{
  "moe_layers": [1, 2, 3, 4, 5, 6, 7],
  "router_score": "softmax",
  "optimizer": "soap_variant"
}
Below are experts of layer 2 (counted from 0) of a mixture-of-experts language model. Rows are named router (the router's row for the expert), gate (a neuron's input weights, with its number), up (a neuron's input weights, with its number) and show model dimensions 0-63. Each number is 128 + 24 x the weight over its row's rms, rounded and kept within 0 to 255. Numbers have three digits each.
After each expert's rows: a language model's description of what the expert responds to; "comes after" lists some tokens at least twice as common just before its tokens as in all text. This comes from a sample of Wikipedia text that the model never trained on. Tokens count by the router's weight.

# expert 4
router:144137120122137170122153124127090124167142098113114135135108141166110145104140165139146130105112115146135109109136136174142117150126123081142131138129139096139116164108144158144154129187131152
gate0:176148152144110137121124104116105112128141100158133106123171103140134142090082127137128119160158165096148164107116120099159129127150136093144157093087147163161090076086138132123118124147109099
up0:113128145114137141160131101150137112128181135126107087123185139106138083145118109163124112144121105133116136076091081073131117124133142149124163115109110121132102087123141136103150127138137129
gate1:124122100116094144120156113171114106148165130160112099116131111126083107131097153136115141105089113192128129128147110134104122137177147139129134127128151148153086131170132121190102133143079157
up1:166127133188173099117103164078137145117120138138201139138139134123155153114172102118127129140116149134125147148138175102149133121096077094132141121111145120138152115116115143060133119139124091
gate2:160106123138147134116124122120123153163163087131137115142147130158129164109190152146114139139125123146095109135098140134135095116128126133103160123092114088091131128139137110117143116120132158
up2:136130154130100136177184113142132142142161123104106130131170112116092110130076172141159113121140175104126107055135100109135114138140088144103115120140161149168131132105111123147125146085141143
What it handles: Line breaks ending table rows and list items, with minute marks (88'), degree/prime signs and an occasional possessive like their.
comes after: " |", ")", ".", "|", "=", " information"

# expert 20
router:138116165150106128152128146120102099110125142115119166142114092157144163126125157109126108118115132150131126113132146163125154138135149091131170120094145114141103152111161165133153170102116152
gate0:139144154133120110115128079088100105110136136105171115129158138111139137088167117127136135108146118134122096127143094097122093089112145121113158074113105099120156123131126134096116079097089117
up0:128109104127156108163105183143140123127122134182089118156115146138113115120140164176147103121092139129135138146087136141149098144158122147167077179134159134091122151093158054159118128143168139
gate1:099134159092120128115109161121098147150095123149138128132164144119151100100123148137111103182096088119104106167178092136139119141169134131128115164155125143123159139130122089115080141145119152
up1:100149162145131135165153114099156129097174121113100164113092085127153147166134164105160110109096148126103144110096100100129099152170106103169162134104129151113104159111120170126132124116113132
gate2:134105145129131171099114128094122167074121110146136137154113114141144160102110130098139113114118117136116107130103150176151086117154177112139121121149129151083075172167125143141078115110097101
up2:143122133108121126111175141152168134098138080126178157137111143120168071116085112078135147115105141118166164086118163113119161104176157134159116089102143131127122117120155125162119176111162120
What it handles: Function words joining clauses or complements: and, to, for, with, that, which, and commas, e.g. refer to, contributions and.
comes after: ",", "s", "ed", "d", "ing", " due"

# expert 25
router:136141150133133159114152147105101114129112120134142128134110098138160152134077117153143117110122109159164124120084139136133134151134122092156137126113136115158082161118144116158137163152115146
gate0:122122127102107166161099108116081160130147140126131165093102140172144115129094144129144074121117135159155120107123134132166148130109110162164142124088120140140119113104108131141159120169144109
up0:172115128123135094144141122101156145105094142164134127153125106135133161122157142071109130164173125133130129143158107138101115095104166137098141141161111117120131111166142129090127146124107141
gate1:132138134155152184104102107117129100147097153111132128171120170117144138131108110108101112134108142140168139161100157142111186141145117132095156125107149114125096089185128127131102143143156142
up1:099077133104117112100155139084123127163145152153143104131140117140095104109172150133116100118118130087132175086126092089140112106160161149159088117133100148126160167162152145128141149092147133
gate2:135157122103129112121130164125082100119120141106137128112174099115146129119136155139110136118123144119143141137166158149153133107106176116141077098159128160187153126125115048126152173130128131
up2:173147147117113157153150138158139135120156156135128064104142128127101172098127067125163109128161106180143135139085111117126131120113094125146120136128098153088112148135125093179120116122141144
What it handles: First capital-letter piece of a proper name, like Ti-ffin, Ga-il, Vi-jay, Ver-mont, usually a person or place name.
comes after: " |", ":", ",", "-", "\n\n", " \""

# expert 17
router:133117138145107150101157137108107128159126092110114137131130071121152143103079127117138103084110165143134142085137149158127165161154128100149156085112114125138121149109167138115127138116110161
gate0:119110113136123108114114154131102180151091110090140109095143155105147126096099133176153184104105115141125130089136164089136122113135142146125147139131116142173135130094117167135143104132144100
up0:139095132115126133106120137099095092078127109150167164103118164131111094153117112098142069108133125103137136141103109148088141146122099136103102115099144131157102114141172125117102108074137175
gate1:145098147153100087107066127120128096134099146148141082135128122096097149101125142160131085130086081153089155137170131087113178144092166125122140129130170139159117124130142116127134107146136152
up1:166106153147101130086112147109146131098111087120116113149121139140147120127136154132099152096167145146094101119101123132132123154087168147132113102107135141135122123122149086108123144123117165
gate2:195116112129180145130135121076186156139130106100130169119097102125093140133152144089135217124099149133126112156175157156099123119067139140133179107098159122134105146140169097093159152147152111
up2:108153148129102134153136141170133155153165154144128126106114089117113127090092085121180124131122100162091115113139073119133106172151129169139098125110158108115124112157116088138127144101147107
What it handles: Hyphens in compounds and list bullets, en dashes in scores, slashes, and prefixes like un, inter, mis, e.g. purpose-built, current-carrying.
comes after: "\n", "-", "|", "\n ", " non", " 6"

# expert 31
router:139137087137094156123159174086075079142143142113133096113137137121139128138131132124153124098112127162144140137131151147172139158128151138119188132077103129155085192120140152168120160172106166
gate0:154116144111097124143144137147138074165153186137140115122092146140080118115155128120133119128146113107144110105096107129178120159173158174114170132155079107108102079077123120146109121138166162
up0:136095132109101144118097144140093133114103138165129117136095112137088143088110131160116077179129170108128121158167166119130139091133136117116120165081141204140118126147178121126083118145124138
gate1:137093151130135146143089142154127143130161116164120129145138129118148137069102096103127175147140086140149103145110141140109159101141159137153130122163111145141114115092127134135120138111136125
up1:132150105149131150103125112143142123119145166115175086081137102119131172138148173107088095142185094121121113149150155093160151108143147145144130152103180121135118102127119125135127141131093116
gate2:135168079098123170152164151101081170123113127101130124117119152088132084169157128142112115098118120139147130106142144105116146116096147167135128144121125120123109154136120112131152091159146118
up2:126136109055108128132131142094143124135139142126160128125110176078110119134125128140127132088136095159132169107152119112102138118088119110130139127156172136144093139096077143110126120151123122
What it handles: Modifiers and nouns after the or his, like British, Russian, same, father, daughter, plus mid-word pieces like My-th.
comes after: " the", " The", " a", " his", " an", "The"

# expert 22
router:194124136152131119116083130133104111135144139127080110150084121138139135146113151139175128115078118172127156131156117127150133157127153100153149134113101136139102147116151147145153097126100134
gate0:140165101142119109121141099161139107132120126116170104181100132133092147148107103118153107089141141145142125129130172113130153119141109127134126129121160113132106122144121143139137141122119122
up0:131116131135145166141116155137117157121129110160114129093114122130118173130156116111091114155157105128115115192134160116096145122137154146179155142115095157164086118116124141140152102121132116
gate1:118082140151132100157094128165120096141140060051094095117152168121095119133128132110115139079125091130186121147148132158163149152126119189169122145142143137122131128124099141153140123103163136
up1:163138103109109100123135103135153098139135096072079158110130132140132116157103121147122138140145156124137143118162153161119132170115097153121155143152132118145126168154106089148096145161136177
gate2:124164113108118132124120103132151142141103149117155121122132141121098117110129118133153107113162134125080165096157138136164130111174104138185092156126122141137150117079134138145150099157135143
up2:158099148115109152122117119118116125135131131137099150080130133120164111087123126134121154126097161121133123132150162115127091151120131112112115105116144122145143158148097178123147146119082118
What it handles: Auxiliary verbs is, was, were, are, had, also, not after subjects, plus paragraph breaks ending sections and the adverb ending -ly.
comes after: ".", "=", " it", " It", " he", " ="

# expert 0
router:155143121155117174106111137135092089145110090095127118140098098144150158127107135136088108121131104142153108077124138143155152128150163096152153100101131103114131171103131160168127161133132159
gate0:138129131157111125170085136132142144146132130128146096095080149142134143128131127153113128120127075122150173140119130114068113112154125126145154121128154140172121179136141114125114175146119168
up0:102096152160131118111146136145098143154109130147081099127114165143102121149098108155140140120076112163147145104105108145131105140140088165146124126079111156155110102084175134134141123155104135
gate1:146175135132128161092154121132129102122132120150179096123158104109101134174133115086083180150165146108161166111074086129142126116131137115130165101142117085118111133129098161067088125128135157
up1:139167137120109158092118096147149108086136122153125124141119153136132138159130158102129083140173130116118123124098118116113088161093150118177114087101139127106155152122132082127104152137109153
gate2:129166117115131080109146093134104125154132148115098113137165134149142113145095136080134129106141116101121121102140114157129108091151130126165066098096162142115168140138096103137120140116140100
up2:135181083129169156165144158049123138103147148133150123134134143107127107069105159146116149127158127121124164112082121063147124116123095096079134133137122103151102109153133155114126107128167125
What it handles: Word-final suffix pieces like -ing, -ting, -ating, plus digits, capitals and "year", "aged", "based", often after hyphens or parentheses.
comes after: "-", " (", "–", " \"", "/", " a"

# expert 8
router:127132109148122123114136159126118115176125115121145145135126099149113138133117130107101128121115170147120130104146142162155168138167158092139154103122092114143084164087151171161104125135077174
gate0:144128146120109156135158170117091147128124128191107137132155110174119115124084198154161141074124128119130104089170145111108147136135140182170136079111124154155136149112106092142142107090131158
up0:107130122117124115110074130107190108125120140103191162106140109135126161149130116108136075154134123114146132123126122136147155126082116078137082149147140105142123128126142159127114171131126117
gate1:117146120152131151111063126108162124130119110111139138159147077142129175148112113131099088165158175149163124108113122129090154121126104142159117105137103138123143123126141171148122137126142093
up1:140092139100124133132167132158125110137161114122144149140104170112117120131147168132145138133129112105146129148140132084154122108096139136127167151156126128134087106147102127113133126158111161
gate2:112148128122167139108131094103100145132094133098128123063146130124140151099122141133117130118117129078140118163095118166084091133173159138144076151178114072174130157116071118087111161119135116
up2:159167142105112099136145130137107144124096159099091128093157142117139151115135141159129133119141097107067135139157102123086137099142143099135134144131135092154100138108072105133107131114107138
What it handles: Non-initial digits and numeric pieces inside years, codes, coordinates and figures, plus percent signs and dashes, e.g. 117-3, 115,000, 40°0′37.
comes after: ".", "–", " 18", "°", "19", "N"

# expert 3
router:166091146153131140123130139132106121139113113105082143180113127131148152120110134125148126102109136167175134117131139160145138149162142112113138116096118089178113139121110134144112141126099149
gate0:191160130144128161126106177089166130125100115130121140154121098082137130121134136156131161124095159144140108117135137134188148106182140078130067081105167146132123138138107125127107102115157116
up0:088103123125103103088137115148097161115155149128155104121126142156104082096087124136166107124120115147132145150159095128085087139120133114119147183175094134132153160103169115068123142144103149
gate1:122093143098074125122151132138128128135141123161112100118088150124090102188164130145161120078130151116118107155095142136122121147138135121131084106066116082144174137128142131166176120123145133
up1:114123113096121101124127152115120152100115184144106095092114141109085133173138097157144111084126124094111093131150126158118145131156165141155100117147127108130128119181144153185144137094127133
gate2:203148149085164126087133133113121101138096137113132164130100157169142108118150141121093163113152136135099114123173114156152103125169127076143127142095126121122108133135127088134133112118136141
up2:131158138137105170129166122109174085093132135134120130129137132138113117166155104139096187167172140155151122150145145147149121116159125120115131086124135098103155118138130164111128139119160167
What it handles: Articles and determiners such as the, a, an, his, their, two, mostly after prepositions like of, in, with, before nouns or ordinals.
comes after: " of", " in", " as", " with", " for", " to"

# expert 19
router:136137147145117158128132177106099099133097114087103138132092108135100148121102132103126140111079112144156143111102151156132155152152179113176146121099115095134121162096150130139147130139096160
gate0:144123120120103133129157128140127113135128127082100129097122162171119099119126136152124115189109115091129125120093124147124194121114186114114130139113090123152112160104110114126133144123108100
up0:129134111148141098089122094128138163149139116090167167100126161144124124105154126111143143190128125094123125136107130138125157160103146125147177116143102140149101141056099105145139147141128113
gate1:137106114139130137129132101107114123125140091166135152128148141138124091129098138142168142125095116123195083134117138124135155172100114139143136124097115129139136129100118154122122124096168117
up1:121129114115093163168131121118181179116171120176115111130132107101133147133155126126132124082140073127125122143178107151119136118088106152148128157106099092133122170098108137094124093116144127
gate2:111149162121102121129143137116154145129186102101122139100114125148121157113121148145167141159105099121135087115181106152108126154146177160204134114121122135119129155135103132120116147107155145
up2:098096145119138096144136158092149144114126141103137126126072103120137119141123124151113097144094149142129113129152127083152160111101114125143112155126109141192118126126119079145138090126128120
What it handles: Field names starting list or table lines, like Genus, Class, Date, Place, Election, and nouns opening table cells.
comes after: "-", " |", "|", " a", " of", ":"

# expert 9
router:159107114130120169138150109091077107152130111126130113141117099146121152111131148146134146087074130149147119116110137173152163159150129094143158133122161070161113165102173137148132167115117157
gate0:145142128097117093130164132075117099144175137079138069095111108120127111105090135097155101106122110163118127106160103123182097123121099075099163163135146113138151134088169135126146184115142151
up0:110170128120108112122118166140129100149130103140126120100126123130100093107126183123136128119134099121085103064170103093147129150091134092116135125121159104169142145112131134102120100091113178
gate1:135171143108151151110098105137125122095125197146167166129091182113166137132130149155144172100132111111127155174119147107094145133119104111136138102142148116168106138119129142100144145123151143
up1:133107129121102088112124113125118149128172147114102099095108149095157110106098161093139115178133093114123106138137142153139131091143148125107109106120135125185131154139157089144135161133138143
gate2:130082147159109155137143150122149121109156150156103117133102104107136097070127128147105104117095173130105090161143134125136105156126096140113099129136063072168189108147101169107154125118177119
up2:145140171124144137108132121114103083148163176149122089109136105151108130136151135108111120148111156147114130114124075132126101111125117153143106150146177134166122139137146113123130136154131088
What it handles: Mostly "the" or "The" after of, in, at, or sentence breaks; also inner pieces of proper names like Th-oma-s, Mont-ma-gny.
comes after: " of", " in", ".", " to", " at", " on"

# expert 15
router:160108139136098161080118150109089129142143098117107148125080110175118142113126167104156117125109127148137139126151160148141129139171130130152169141108122140165112153098156147142154101140081152
gate0:101121116106129110137090123136101086202119138111160154114069153123090108129089168135157109153102134070122121113133122123137135149104140148129116138100136124089166124125130123155101158122130134
up0:183108144130072126170137133150137138116096119135156145169104135099113146124133146165128132178136126146149125124157153135160105143092131115120139091122115101124160143104144148122119132148130172
gate1:144102077127174134153106109107080123149109103135165157132106106124097141120115142133099164117156082153125152131129117127142125141114151116158091123091117155133140093124160112101138089138151112
up1:124152139178108156085114129172124146161134153136096158109117118148100142120112146166156068144096152136117194151107122099141100143114146153143141123168132118090153127071114149105171151150145150
gate2:098148136118127104139137139134130088136149109114138131105110133139142135095118124134155164135136131145148145091149151179123116177126165104112137104125155131112126158159137144167128094117130138
up2:090133144122129132148133091173116098104094124100093112115166132119151128131135094135151117132121099142129075117102190143140102146127125101160125116137157109123072134138104083144111109099131155
What it handles: Pipe characters separating cells in wiki tables of results, stats and rosters, plus semicolons and a few plain verbs.
comes after: "\n", "  ", " 0", ")", " —", " 1"